Experts of a small language model.
Size: 11 layers, vocabulary 7504, 15.1M parameters.
Training: 638M tokens, 4870 steps.
Below are experts of layer 5 (counted from 0) of a mixture-of-experts language model. Rows are named router (the router's row for the expert), up (a neuron's input weights, with its number) and show model dimensions 0-95. Each number is 500 + 50 x the weight over its row's rms, rounded and kept within 0 to 999. Numbers have three digits each.
After each expert's rows: "comes after" lists some tokens at least twice as common just before its tokens as in all text. This comes from a sample of Wikipedia text that the model never trained on. Tokens count by the router's weight.

# expert 6
router:543544442578524584411535461517485446495505510499385531516512413458600463540468423543542493463489565447389391421431469428483455573435523441528556532562434542446467483478530435480508438488487540518459513583476541479530538479513537507523435535463444436508542560511408558496503595534476458518
up0:536449433546463522449453510503522438538507480558425450422530381549463530433488447502453387487564615438478422429462523405529538490529454536530521458498476501481472438563596458481441490524406447458469425482413550496562469472446524567503559566503551486497478562589519491487550472485518557561
up1:525546375570570513514465497517453589561499550484523471579445495555580499527516458491524357437542518413468479476470427471479509514466541413552501417539459542533447501582515486617509498541475539588429474540494473478431552447546467437521494524455418386500548498506496550487449501562489434511
up2:461544544570468511374444489474492490556479455479431445568420517442480472525519425460538388482466644483426512441421409485535482467440521472538531414526585486519527527487419451639531459457484501527545470504510545527504502444484444519492521492543452462602502486511416530508573529549510478549
up3:523422537470514549522437481561517449447466440633378427521494535426489488560427489497535432495516557518460506510478452493460524547430606569477445526450445452540409478502553488504578549433510531518369581476425504545534432538447523525438505466521391531498493497572529528538485513511525433482
up4:504460526478483532434566570502419469515498480498483503526465535414504467497515511554496513410576522472376513527481465452519462558518546487457566526568491443528521476486449489424512480565532514580526526529380503479442574437577463540543469627441502566557441516452488512609496609617520490429
up5:475523418466416482523544512524533470399578505420508542516484502489530465401454524515428470506426490534477494501439433475450475423455565509468499544587497596422494534484548430522476363488466447522458547569452562341513499541556541515471481457495489489492595515495426493526516522533570570433
up6:482503419495420475410493509513430511392446484572518446481453385457499476504483510464549348516510516525455482531487471535467553476493481526600507544509463455415355527561498460480483438497547554575444498422436512477495482462457579548423557466566426434475466536501501576554515496459534474473
up7:530490555555618553483442383486540548436458566443531497487493431473570502568474531576470485555565516536512427424524492473531468479502512596629560586560407508549484497512551520509437374474475502496636454484492439526515549476466521567512454533461453527483524536446453554501511514508468461522
up8:599563508560580483541502325463538548488498474474523465553596463412586517499453555510443532501513573478486505444493575493581437480500528520540522486512523508501482444578510497451539505502431441463493545498543484527580428546421503547541443526515473504569473488424490543526429634429465490582
up9:439450498503445477447491581498486536531517534493488505450502444429440461470505505510560563492482443618476516427519464451421516498530521525317566590528509525432521506524467488530472452492532472470433590461393421444471447474451607493574384516503480507512546496555464498588542554485482535469
up10:540574490534408558498452531442482516493436520509414451515538484446556384501449425571479508416525530475421488399442453455435461434432468499434510448526571455457450426507524410537591519456460508449454503495471516461507567469553470493503583585541469560507471523393535475534522506501533420423
up11:530514469534482506458414423525508537491519499510499401442562445438527493566490496517502526529516568541571447366464550395529480525448480537466508531640514570428518432557511444551445448509463499446482521609455563530543559588488550479519522577504478549530536505560547564448551587496578506535
up12:616524496491495458517504520448524475614409511528456582496522474517478508573480540536471554504529606456549352490499545433558500510486543511613512467519444486568385445582540545471512425490434489483498434479454469564530438549448500572614466510545513573479462514516531504561532559482451505499
up13:520464404519468533519549488535418554458458478469475480409506441486558477580550458495572571535424557459366454533515445456479541522512415553460536584556589551444568520517486485518533481490523534554585570593570510506534551450586521486475525550536543521560489510515394557441442553544528507542
up14:527501530555494499391504471446523629430519561462429437457501478512495441491518471478559508445510597476430508505483352408566535472501452457533544554548512413513468501617597464545466537401460552465474459543487536439504454456481444516577475490490490406458431472426489507453545483490501499472
up15:374447497504543473480493550428596495492547503575439455514583430522511473459428448469434482511419519459478447432471506520420477495476417582511465534436476469470411499472469444524500574543432549584437427539543634442440533510486501501447556485540522410487532504408511485501506519437576479503
up16:517541498495498556419462414504500461449556507573421494510628496476483481556432497543483475460591529526515440463461520487519554423542564556581456547558473428504489424529562432550554593443493612489567498506549449599493506487492504467448453494454443455458634517495545497486565468459511420539
up17:519545451479454576480488351494486543488486547474484478386520509466486494512511540422499525514578520492464523528531528537470537530552467397495519572457561509439415475607544484428517438465510569591397430566405449520577525439513437472518540450448557447564504532565469504452538574523494461551
up18:460450491523484513435452515471473468397544412447435579483517482492475545490472436489503524477592560412501480511493399434529518498384590525550522487539577521553503425441410493465488542514447466503443496560524573434442463464420499598489499465487516433555523534418351453491483467542519505510
up19:460434538528500488432522527498475455367561384469462508486450508506475532504508452521481439525564430568470475537491540466536538543494427465426520530556452505538493502563492518401497458519526559460565480549526530482489521488530522538606497522452404410463626573452416490610466452602490441456
up20:365490449417521517571505458501618441468541439570544565515472418546489490496449488374537539474523491482445482446491482459463512504494505501411514532464436493410495533535558421516494483492551445600505587607484575516525468515553551547507502487424513441434533509436440421500466580528460491546
up21:435468535569485479476467384416454532523549470469430440409566540506498477443461571475500527433471574433522505364494433529480452506538484413518508481494482479456462487491541512410522500518426500422504462612493479534534476434526547587594534566492526403499483529450509545464449489477375474468
comes after: "the ", "a ", "in ", "The ", "from ", "mid"

# expert 20
router:475530443506480521459514488476472508499547520535453465467546456395605432566461463492483445403517594479441365414497486474490443470430471478458580466546454512413430437567564442506520509487453477495460548559522563520480499411540520535521514556497433441530561664497458492548516521518516451471
up19:596513428442475556498591427497505525543455524505416459579497524488441459491456508506530540502475487493540395462442471356433499555531498493520554560455441468482459561441461444564585510539545535493513482535408546460456456421511500473523466634570474460580463481498423573502495597535497489522
up20:458413581617555479547501512523417552436546441484465480493490529442576435472501552499561454507490527401480440502485486505510539471451561529555483508500404453419534528540547492492534448467583562537486578479468556441394545412467482573565614522519466430464508457459493462423514480510424460562
up21:495395543455433506430555517452561458432455440586505493616441503523387522496492464456537513468464521476461470503460463498455513605438487550468515507616543414517501541525521475477540492454536532552494484462493487459370504637551516533560517488511548451535595496455497485416538544580564520481
up22:410466502467523518411601498490535503460506569481514471404595436539496455554558539512502480505566522478549466461458475516515477421554563573462549466566427490516478485443490497575444423516448566496493597504552479527413394503570513431457551511515623553542519601475474464596537469494474458530
up23:538494459458588528479540534534503563399484520515522503425500507498488478458504482436450545433511528468475477494429392469446558541431589579473473453507575466392494528457526457535438564451483495509604426635481517501469506500454500551461397523565475531433493579522420519449564521609496461489
up24:469524458442396488527492593454478454540540509525489478546524502534502489506489449463554541545409552531501451541516436508524380462482482535501422471509550480528515510512595464553470443535516573494548502416502566476519503517620513535634456519500585392621511501488507512447432579414418451508
up25:501552516419622536507483484483483452484439532564514489526522519563446512436487437616477525377557523539486604460478513485556410482483431509478478498502469500482562474519463486472462533506411491474432466545517521601615494497554498409451462508575508622510375507415482514494450517538547529500
up26:484470515460468512523516469568408434439548471462508502567555494487511461535536400554549588510546521492473496510516463479451546479444529511487480574519542478452486552445463469629488489448361470443540480519475408516500447520640451541506445538596543529540538574499532488610393489458434489461
up27:492394530555537505418494473503501420577543529466475589423517540485526484497445469584444400504486573466439466465491486520449486446455477631473510505595440537524536470364478518562428468431435545516472521556505392521481467559522486528584569534523555590488512489482514465413444484494493505501
up28:456589466538469566490486413573565567460447526534510466560502504515518471477519439417531500513530444500355581486488544490493565570471544544456499515499533464491535462473537473525461531527560401514455434475529580488467520605439623413499512508496438618517492501433517525465471448480616462553
up29:563520510570490489505546518439482519410443517461452530570481432596493534487479515510533526532492477535532582519494441437460566436584556451476501499515517541503472585379368485505501559459442440456484475564531490430459433558514536573458424574473498520469630547466473535472606454515542561466
up30:614478512474582513445471408542624502435492583497469431425609446461586546514447468513432475453545528446542519480498539497491510520497430487535455544465513566372455538520424443524544453445523509545440465510318508520507497462555444534487542504558510538471496483510483461494467485516510478559
up31:566453480488512506512481469617519372493560545598518503525506496543475478495488494476556484517561594514504426522503538493572485465541544491579604496506467487529431465541437500582428567584506523533458521557485478544516540477479573543523445458496508470573581605651456509443511441595492495552
up32:573476527445355535477417542544493436513514465541449441518448437489484501462543514526574559562484500469469471441479474470483576525488464499530526582605512426484476527463591530478558575462548441437451532443526476422538535518539527515571467487509497629561612441511519507491396513454519451424
up33:447504475487505491613543581409491446589520553508424633473458519434541521472452523489518425543513481471485439542514480472458452585496553472625422541499456505551457591465466491477550453567506572464512513498551468560460511510424535478613476596567501464469457587497531558500436476554523511502
up34:512463575556546470524547507490460641572442577510451450465492483441545551501451507449492464495360481489442491552457514481514489446435540550545528564477490582500453528540480525484638563444496582564520485504521425510518476450414619459492545578538436437463491447549458455539552466454504516511
up35:550542471510522590412548483552582511533510487398445533519503508474461495467407417490529546427494462403479448500467413418419567548506488485451550519477435529483469595458514481637480532513467531524516557520455459428479515506587589516475466539576494501575517538479435551503623522514539453532
up36:478417408547552507475452502523547387550548506534510594527513457501578454514450524486465432545558528521551586541485483490464466493494505548470539478541494480549496437486470495604494512509532469523501459596451422507484514457512641347508576581505392506507473593490449567436548462526464495495
up37:579404570560409487465521465518550499485530454567471432570513505463406507454479530424523478447467515499452422574541478481533491473540474473399559501581553481592477464541500467425420464532565512524493575461525530436394502607510565580556513502471505404522527441582502516489511520552570486448
up38:502502566494515521502525586518418430423455615522513521495459507535495446518481479462648590447526480462434554490438543395485525534494552537555481559511549471495487491555492466472462452512464452442593564493516437420495442457567500523497519528518509600575563517385495532529537503549515376551
up39:587519605534460503516489456518534469546433462539485443513456499510510466506552444478470602452451466548476543420532489495451467420497534429483471549610377403546473473472424503522563483468608556399425572438448538531434421501525497479548596539528441524551503517497530532446540458477489473449
up40:475605513431436473585549471504525457565472481516395543530571545446385481467489506483474559501358581516556431505489442495509481466480469577562498463466487486505534495462549496484598488439458590541554514413503552521563487550535468538562499445455550434545378448488469561535505535539443500471
comes after: " ", "0 ", ") ", "1 ", "2 ", "3 "

# expert 23
router:464509477512529484374568509447547538484479501463515522503561436501565406519455414518559434451507554460419447492430424375472512495494485494548593427542472549516448470499533417477538470436410525527536519489476565469464515436533467547512529568456458475593557627472462534587544553528497468458
up3:477572500475562630491535454468465538503414525475534470453582458497577447467545558560468456593559544443462505505471573426501423511452513585454515503443423466485482496470454492498515511443394471449500407510389494553491539587482541532453563515492508590539560563448508412556494469546460529552
up4:452588547546587478524558584569518424516417628502507561422500462455511443495494495591502527464464555464465491421443432480488418469501530521504460522554521565544470514480503478537601476469471645552474467514419468544591517478546479565522470529498458483509545517554479549601497538461421441497
up5:464467522501458512513529484593465476525485607451437513570526501554510376472537468581498537503605603496515509416411466561422506455458519583431590520499478551484569438497470482447509487510459528449416540569451586495494537454501447427486515478529509446523515599464457540559531603479503435463
up6:506594460527480523435496470558496395561495532450544385505546491467531508498504546504464476395427506480435487525465508526476497514562403493486596465457555501541436481443402400498502461434459535475489593426493407566527454490509492596530442472467483486487381571561523567520498454474424490454
up7:525408560512511500494494479490535434499520499547448388405483500533496536423503537527524504528534507421498482454487508444505511450480464581505553561575367427542444506520542530498455588436385476556527532582417454502585475511570451489428508454532503479613493607512486430445539521480481425527
up8:433521466565402534457515565479436570568436577611493521463539507518531381481449505522598542540547497496549517514461392419500548556500447569484442501536535482550461533596556495552494567511555450444459494442571426465471591531520598464460510466519465520566448519486438502511531536522480496573
up9:441507509428477549502535520522557537413505534468503534472617381532530419572577563512498531506573505420450451496466544395505345418510547521460551481555422555531444487496527465431536522436489479430533556468552585505467475418511470504525539506468488481480498532531412468535509483562409492475
up10:485530472565469495454512559481498441616553490507365485486471451459501507469395465479411445528600512473512550477448512388456534525516476501534444529495528586476454547528627458466497519470403535461408515563420481500488580510490505525513541495570490513543414524455515649452471524492500512509
up11:472500466578568541522473417441512547480482521412546596516537425533493531498470418473408503510527378385446460496464572479566505503505499532473561556539497518510441531479533527501562464376461565548409456475496633486459414464530496527499545548551463546563473515556497578483512550570478474475
up12:504511489459451522434504556549468430463522518452535510423488532534450507532540495532437571472483525514458484393474464533481350467501510488449497473565454607491539452505496504478504504480429501506539475571479516460542485408550496510515422645525508503660493554510400510613501594514431483485
up13:502533449466399568471576542525586470435530565429506451403593536432512464494519401472568461500573509472521477603482607488481477505490490504579566535556444471544548514556484470443560496497476531539433473471556518590515472374533494554578525417504500528608528520483500458509538441519486505457
up14:425534398540569454457524434477386470596513452566496535546506468514500517556413525502463478427478487423381438500477443467520439518453584494545479567615520541498510483406458455486607459456431471532479518522426409482447428528520512473519496524499442518467493525564442447558460532523559536513
up15:500549485503455478484459430530441590454469499503492579549497502548568467559483445581466510423509464500474453496476409536467587495474539497551462484465528501570463556464551478622579510439536490561473576471430585497484489496502547512402475507492544541538583504518461614372627532423517503484
up16:481487417478539488432533503527383595541530469437517616533547505504513511561506512456491562445391490434418527437483552466506474497517541420469598537576504529475477491528539478567494468507472552563475461579430559488502547452504469477478483659498532521604492514439441514503544582559427515514
up17:494535506510522532489477510574498415469510520603433386526503479532555502464481508569529431476508609556497357543470449507520537564492555583478554497483393507483536488465425480535448526544473460488527510581449435579543481449532505562488479513508429432607389569450497536558546465569511497537
up18:553576503467539485565629556508459451453493549457525530525542505474458407474473427518417469505453453387467498454504476392476453503438609475433441487441463519452456522409542462476496488488504505553507491485543507591430459447518490432513560556502432454549523516509504561589548567461385454464
up19:450441538475559461471467503495546465570453404492521461664508548480509511586482471501587552541459468483513443459431481504501533588478538464475575532573486500530532517543537409561455514546487560553467427421543375426483535494477496499485473475492472487501574461592492583470459474629520451462
up20:524370397602452464459464518539563529521581465521517442530606502550428454451532490518491506398554473498422459428487464430522424459499485531472550485468479545495464514527492465481422566548345473527515460529486475455524496442554582515507471453568523444553516519522513497512450586517398545526
up21:534501531561454522469587519477480545574535531478520505565425399533573489460516438529447439477550477543458519515501578505475465457490577498533445469647488550475487449508465485600516400422420586426422534457525597570521466373466508506503581531517507449531452567496536500495448517455516516509
up22:561510496437470497457474564491523447526538392512426508559473500526421530557483541437441503384355508455489477566528564534458525535468499400525506482494519483493510552520528429508510408518550444518551436594360500508518490409499512572479530491495528517522510520466486574436502438506642527528
up23:545510470489465490471570493508554450466518602558480522447511511530508406509507462474523513424437483563527510582526363429472517474490489578458567459484471446495449526483577432472514486515576531477469477441452524457470439444678494422553476458538505541473470524407513525498570489610594534470
up24:453398555538485457507514491426471466594592513471435494494528393440572480461402503523416491497479527511442411488477419446522462480486538517500485536587505538526483548472443498501453569404416641523528484494416488543523445453598479534475558548558507497559524476539439518451598471495469470502
comes after: "\n", "by", "2 ", "3 ", "4 ", "5 "

# expert 1
router:513485446527554580448478520568429481537535548455416535504514424483518494501452458517573456433491563419466386445460443445418540502404547514531521530496479517440459385504492461507578460483464476462465545602525492508555543463600517512561490576511488461501526583506395504492549572559553406525
up2:477535522504515499546442538461435481569507564560558521468488554497509539491471507437548441447629517516440462445445508395543496498439405438567487475564415472505467487504486467478457572530478493631540507514535551564474569496545573473572564500474429522521473568480386512416579456528417473559
up3:513499470498619551439580513608544596576540475432567560408580538509452457464521511450548415463431464499458493513481469504560434445478475523467589476565486546423557541484504521506513471484500532500468537587408463455553476404538448521500455479512447576566479562539527571456523551525446457439
up4:491494511460457516516469439397592442461560432482498511477490469480529484438503540462571545478557518462454537413486396469436475519453477618502540566525489482462501522430521428578535520392467470421519513558448474542520440528477526505573424630444472498510531513510436471575412578465520482401
up5:509451459555465451552427496516570589500408475470523497390508528477560486556461456429523425453611413395485464412467544465402519519509447435498445554519592579400477545482471444549490475516496503533526483519568483459444530535552498417439540476528522475516451526530459424439491482497548440435
up6:434528515452440444600597543514498535543595535480515537490540476496570488518549533540485584391451561507477503590471455485461463497449529513457525447524497544472493587539534485554557441464562484566537561551381539479544414454597465525518580454464538449521557490453516530477496586562608481448
up7:489420573482507499484585525532460461486564517466476490351572527561491411542585502577503447476450512505544430464479450443442480456504482558399557511506469452450479505510535466427472514566585577533455501539549521564457514450557523534538509558545471490629497573502555589547575465550556509460
up8:534523498498450552451536514554551616522422567498474465522516466464456496505493468542477392431501511569432513482498468513527550530529508517432456488540486544461459461611447473530598531544482531518456463452549426506480454445479533516412630599569543413483574519490527444605580532566588492496
up9:356495516490436576412527519479532510467485485523430494411551487427499522509543531620412427515486567581534488515470455445535563400500406554474509510487417529478509518509471489471557523525486507499377486470479545538467404456532533519435648514556522527508487483428513471528515486436557463494
up10:482485451594464470601455550566499450509594468496449526491523498500508468597486533486529515443533543475542545549515580535435504441499452494576572517513488427428537356457433507512613514545538506594401515528477498511489567537529465525512389556458552533578482553472443462565502482460423525454
up11:413482507459525564527436512514450574589477515491521526480511463565542486503495530476541586509544560538515529514475447505512490411547505542524503389500384549540506611456479484553514561447524554459438489488457445569464406521507492393406478552522503473498458518522581626557529641495483465481
up12:481505365479434528465483481444482501451555456425538441373504508538548429474477527487507613433513543488568440431431602515457526453419541535449511463469568509486479509439465495553592488466555532541474534383443513522532494542490452477528436516460542472485533519544376601542482501463457483490
up13:443553479492588588473568514491611511513414524577484506536530524448506494500499468539522460441485511464572504452486559375501468490506486536507604474551569445438470474522620438564501559527511451523529587570462518412496584439443494575442552496481511500504578500449537539587583475537574482521
up14:526451477484568565477483390539516513482532533442553503520387438524498502588465421510534493470510557496508580549489460422546540528425383454491538470479494550497486460551439479571465523523473422592516447454427539512507386543436495446566591488445545463496455493373508502425447444517534459503
up15:559426544578523583408474567521449462559536522664403475480440446497483493481542481464521520494495537479506472468481496467519477501427448458497512562497420491509454501499485460502419533472420469534458443552471524512471485490531385523550435616448543474534494530419460403553417412515561563471
up16:436563456474431561505514493481419614429442592463497467430436429521460494464510478545563429477507477442486513492470464484594523543421472548484494440499478477513442348531525486585515573489549405549556505526443486525540534521545555402470563518415524473407549476453430477489502497547539472524
up17:429501490577412540518500468516453477418401510540517522486408499488478463534534520540433473494499582421465461488468500567539410536536467471505581541519517500555499467524466487491524541600422573510558416556456533564435566464549501565581647545563491430599485484482415519492507543534459524458
up18:575492508531463511456543455493422545428579534563525451549544462430502518505542504542561456395596424457548471558509518482524491499508546568472535579489452490472511477560558454462483530532457432457404560620491529567497503454481537553518464500548413581543580506461457580498407501554550535392
up19:465434481558549498460519462546430547438519501460448533473569525483504472522521514559543443420519458523525524529471495496440426439401538579432643527525578565472464408461497512511593505520541519531465611512571544523519518422526520462545516627531458563514578515517560603521462454486517564479
up20:511503467411568541494480479519519459430350535473533484481483559515498520451494488479541474478513517535517549479468436522432516549410558496503492409549361438420471468495415391457622460557509471452435509473512613586458495521537577525574532536462405468514500544442542494491483518502482514462
up21:561495438509419474427487456552453517557379492482484545633460511502541499561452571577391502488560473471453476560452533524396551518503436468438451516475520579509539520542441517434506503519505488578522563395462506493478424442568439448497508494526456421502531541556556535507422458572458469547
up22:446421378469494537479521468564493575530572473517486555477519553539463449430493497470455497447484435607386510457494469458485521574483469466514446465536581460517507539565500514492487503580447476653539424501530459380505490468521473470503507534465497483510590572479486507598510384500478569558
up23:510462436487528516471451529468570514425484568531542496395435515538502498462490436491597478518567496558496427420464443411440532532475451510561511526552521502473456508602421479474576506396403564491559552441471519571489491532510535426539509603488419564527514566542586423493538545536429476512
comes after: "the ", "of ", "a ", "The ", "- ", "New "

# expert 7
router:502536446544523568449553399484514509454453574573476535541506431488522422570392432519587432465500564470457485422389419486487538508461558488459599512576445489443496408510578416522487530490465533523426526490517547441495517490542495523563514555530487479527563589482412559513492512485511423435
up5:614577440457567539549482513533553480464527599485485561511512480529500485470527559540460432465538462415513509549489449523459464444473419469487518518496512551502481397527486454514437421501376438556448503466482541540361532478514572472514664511477480495500489536441547422531522424471524552454
up6:556519538582506463483412584593484489398474498499393496505514528471528538483411437500440535435545497466537514448462428499432386502454523478501549456525567441526519561465502584501517540404519470562480536530461482530600531470473546551490569492549527539512461589364524541499521571569563539492
up7:608511568434475493521497500494570476506457474454523477510506487383512503561574521515527506485508459492549427493532552489475473585506433390580518498502493366510446494558511457443541498556456577443517481442442548476501393545452543622525534375546436438570559499450447491481564510511513525532
up8:478557459444518466555440517416504558585472452560437520504513478525613534346498507424505413495485489472499479533493534519483559539562540455485502558455505526507483479457368514548507387438567478533530490532471423591485540481434554561530410510556538488509435528521446471573483566405474525490
up9:547436520544448456485457500470493525433504568517476443508473442482494480432577467571587585501530578379405499409407530480470526483460451527483492424518418517482469554483466468549534510523414512519516439531546422573540484527439519606541441456472535458535529439448469440565464525465597413487
up10:522539523498429599516559467509571520491500477499505404445422547496439537497550531400519557379401567527476456483432511529500509479511488420526527508532532622485514552595559531417513409557459541544479499524612419518534494496604431566487478513566519436512479529484472502487517439465464527439
up11:495508531530519406509574547522549435444436549534462411570542526484491481385529462484484478478480502512499477504514430484524510365496471449548482434540489570507469507485459547454508516502455511499522543507439546596440615353549405462558478577558546465587469523524528434598492535467474562489
up12:477554514512548570529491424518518499491475510510511478464505391490512525538461597548572538502526460551482492531501431492564498479447507548590538523505398449432474434480378409494449545469486419549465408510496362536576534583523554477417503486525426573604474582487499450450470471475486492530
up13:470469564581526443520449564464437460436532519445497452447466482459540445623479432516485616488486596463373524427388489522505483438466579494475486478527533531515500591468580484482537525459478495528435461508540560452483520453517467502560482527462506520456536480535358559464485452432468517591
up14:515510469553481474487519419471493447525704518471497573489501532434508468391507510468469388495540622520533471456533505497498533505427555643582535463513505538459474473562630466514590493530523450505505444553462458481473577522458497489523479477555524547519438505528474530547520446456499513542
up15:566499466514439457399481486548458590521518488523512457569614390526454532526525537501569551470506525515494488483475477499416502511546486440522509513589518496468504519484557462494503529567570518517467502553462386541448521451540520428444606498440404457682561514457446497515540563538554480457
up16:643621470468536501580400571522470337440466538495501580410492427547481529546472510586478436454538493484493530538456500491520526501533506490567545552499492453510491465426514442477421468497437395517431481525381429512582501527476467514474553542501509529460464495473507546482546454502490475516
up17:501483460419535480537524547433555486469548489467563488397508510510490515513542542579376519469452463393524419465476468538538481463501499554480538505482533524562506446484530484506564467503607497548492540506473501629399515505505458560587629450525505449553496590579538453514431511627498536498
up18:512540398544437571508435445544398601425522534518461594567497510517514475532511439463494526510541566448501435435467449472520470518404499571476398520544538488539434557500470446541475487501553577554530506458532551493393561540368457484548553510478515495453584527470431429515470483464546458462
up19:477484426513594532465495487515490562542445597500504462548470513532517437499449528385548494507495566520491447439513410518331460525510360515544532498485567439511484473559466526590530510548513498609450526494460481506463557499511586390509511469443498495495564588426470503588517497531489478531
up20:498390494529556547481604482508447549441468553519482486501492422458546519503521394556393458488558518383523506511513544461407543547432552552515485534510532452475485548474490482491435497408511432457537452516443524457452497536609539523539463578551367546471452487476519561536512426491606485498
up21:554521518425414519574582513530469500513455487497545483551553528513480474442472559442563544549433487477487483514471394491411566604429511599617589547519554446502520417490529414479503535546489479474524483515529389460482545499481484640505496469517578497529493520503523554448395537531461462473
up22:554519500533512573515460627495434467486516488463400474556575506518579460507489482563390491362512521475528452501487494484530475456423451526497468475485477552465451507487504442441557399448422543551572470581468460544468493418580522539457516604548405470557538568479465549490502545548530434499
up23:507466454538486518584466476469462546457577552490467431462452441518526522640479417478470483483573543471560516450433480511445506485486498577457478526383481446450487606471463545469501482469475494576468548508597540585504501417504450476421496526456486424522518578468349462545502520481427533562
up24:547521514560556496515592467538474488458526533489507464463490479556574508566519483501618511497544477391384533565475470405548540417490396537435447529487469442457463560432510407431518425421534531496555567502477409435488519569524543551559552553505548434533551506549470548522470502488555532560
up25:559490397517462547487508460496507502462507528549453579458549555431559461519535513501532574473513623580410544579506384451549437522578468496565437448565574540500460597404482489588450507421459529518492547512480515480488476560611500537574546516487462462489492508441558576463505506516480501556
up26:437420525476503594562482548566529603517486558505518560450516514504473431571583456557551553530595474473461457429406413470462529589441529572429546458548453366509508512464549467501498526452496477519498581528480427553471449511582450504511509418488490527538532521480527516552493579485418434503
comes after: "|", "==", ")", "===", ".", "===="

# expert 40
router:515528410531490497485518457527467492528547473533477525526462395445623432544435445518515440462584509420437423503490450405484540486406522474485637495528436432479472404520523456543490496474510496476462476519522478535494568487515582486550537590517466522579557649468475549501480552543515431512
up27:593539468534488479519526389566500403521555486490490540469467481541625442515424464613406396502540521539540473543511512501524408471492513489547523498472501553416579448484467492579442517548525366539496526569508459512521561359439535463462507529544511510510530548564502493554458526467475525510
up28:515529509466459546495506491586476567389470473442536423510516498440548488514492457527510541484560502406469432399475514462483474518478498545537467593451523574502532569523457518502443467578478581482626521520555489494425571515459615468448539462486495504519589563469435463498503499452464331540
up29:382428488615471548529566473463571594484567560545495495525417503497481505436444429440483496509462516484486516487477423510465506527497507511416487474425500536501547492526463464494407565557505450615473474547588481365550490488537475410507511555519567550558510502463479509486521452642534536523
up30:434619477544520537489529511543418573527554500435514461429489456496586455589519416487472499450504474416495489456520425464471513455457518606461510432530505506539499456419447515588532508523481500425436525456589499481416570513445511537491520524443529558488418474434540585567554500499631446510
up31:470404556597410522461496427494529426474554453552403485460498516429427494502431415421554535445508512458539406492479506512558493511537417454465505508482481499537498486526595493492543467468475606496559393433540501481629527512477517492551478440530572446559442539442500547494577569507477449482
up32:512505444457571540452450425421593460474498534490454453518505417468498516445401448427539546519489509436541481518481388507527523464490490468452500420473471542481498500500463449529634411579471573465549550452445472533469488480617515629497522630488495459428518540533472499552455463487505459524
up33:480556444457458517557499518499480490539454529479472483438488497444521480466505464631465568434532493509520486457510424472447428532403548396595550498459558443489531539428519409547444507441453501421549475497466436455453528535451440514462423467573508556613554606444536513466416561488438474525
up34:430577462440513564513498525454433579528539524415459485378553511517509507480530448510457508447471484488515444425507557429526371486456514454525519462533532414457510518422535460485514590456478468506499527489511510487507539471476444435471402594568547425612509534392475499496527473567372510515
up35:583468389604461458451540416515536558553577485476455520459481517477452518428549554417476486481484517493482404495505526457496504494517508477409531502533513528592481433541503505430478449507525480578474513625430503555473529386480548461524487537457516512571502449530445558550510634485591419528
up36:522514488459464519403505468488488601469497446598435447532501399490519516555471470500540575499517489478384520494483361481516544490456438476504563526511451461440471471498537490577521499350431557436526465349495493505567540523526525562473521533546528470599453474441517519502499587463468474483
up37:528467453482526492424466520527522465480510512445540458610580391472495479456546515378502411540508529540445516407503540512480520450441511579497479483479543589495456448491493498470551443491403509478557517471528538484567531507454597450489490424471383547491568610523397455477445532516521421571
up38:453491406474529530470456504471428500553552559556532493450507458526548522460388499549436467387561487512467524471433467544477415405576507514431618467470537505509507463478512378585494521497526436451485592585476488470446561529496480461535524491408539540558543598448524535517587468477507500450
up39:465530474500535508539584547577543620481533569526492437449544510538555501548519431511491451477546479469512443524490533464517556544451605436548410466503543458406485504493597521569524541592531409560418504522475518549468515454573441476610460519485403583485560501518505563495416468527507433545
up40:536617448477620533511486453507502479506499449566500451527481412418450451599488524533532541536548520448438481499527512505523583533522476438484559526462464442420458439567524534480475473504565534465532484498411522550496497546555454476482451528486561659521579554491454511548374571457501425457
up41:572525469563505545434491496518551541401527443447468512497544395533477447515495433545571476508561533448417516507496472411404529427498506535572486494557490573501390463481503548432569517507414463465476475497545596621509528489470616531477463511500515586537564494508505487484531547397581529479
up42:495433561516441506477456519454558494441411517540466418558441412452489469506480474386531580380408471508450475471476436442502478434509416483558538462625506582552485493468506494565553479479431548456482555561577493460537589577560504483528463479470530492529507585443505424492502463497560528503
up43:535480440486389493442482509519553528508525469488525501565460517541489350476510396486473505491581436392448509517498481453485484498393433435474563502487582518499469501471532510532610442528514490553405508443578520481536536511479619551483487504456510530524535558515505612548624497523562465465
up44:540467581449493499420420523511444453497521528475432534536499446513486382525546499486532490533464614512483349509459535458483463506456517517530453497520454529417537454534565506567607514546524581631477502546482536568456522435431479578557503563575504515523409535495530463605510485544478477508
up45:488559423455416499493470408504487556465460551519509460441529499413615506478427457550556509532510506423398521533521454499480450453433504517480576519470439467415479424451437444557454451557492442487435522518552433480498409556554572578478472543528467618573479515474501426569439511469501496549
up46:556549513504436522494432543591431480463468431549509410569522470473534443515537457399487541528496491495493472472515475481507500479470569479483534501475569553457434462498422473571509516400421519504560546467521469555616471550418482580497457510443437508520363639553523512600512483491483451553
up47:491568437535506483518594515440471535429481475439554561481556539508611402469462585518470496419488531488393557516516442554555448574450643507432479480479481542483501468475576451481471396540532500465514531509439587530420444411554604525520517505543486504509445544461485448493512470454452497505
up48:509500436505472511439581548475532512533535549514509474413470446545540511492483467603480408467463501521542426521479414512468512482538498692433488524484441483402492479462543473513506582528484439447517492568522482511473519361591524559444505508517515520575618541565518518522452482498552544579
comes after: " ", ") ", "0 ", "\n", "\n\n", "1 "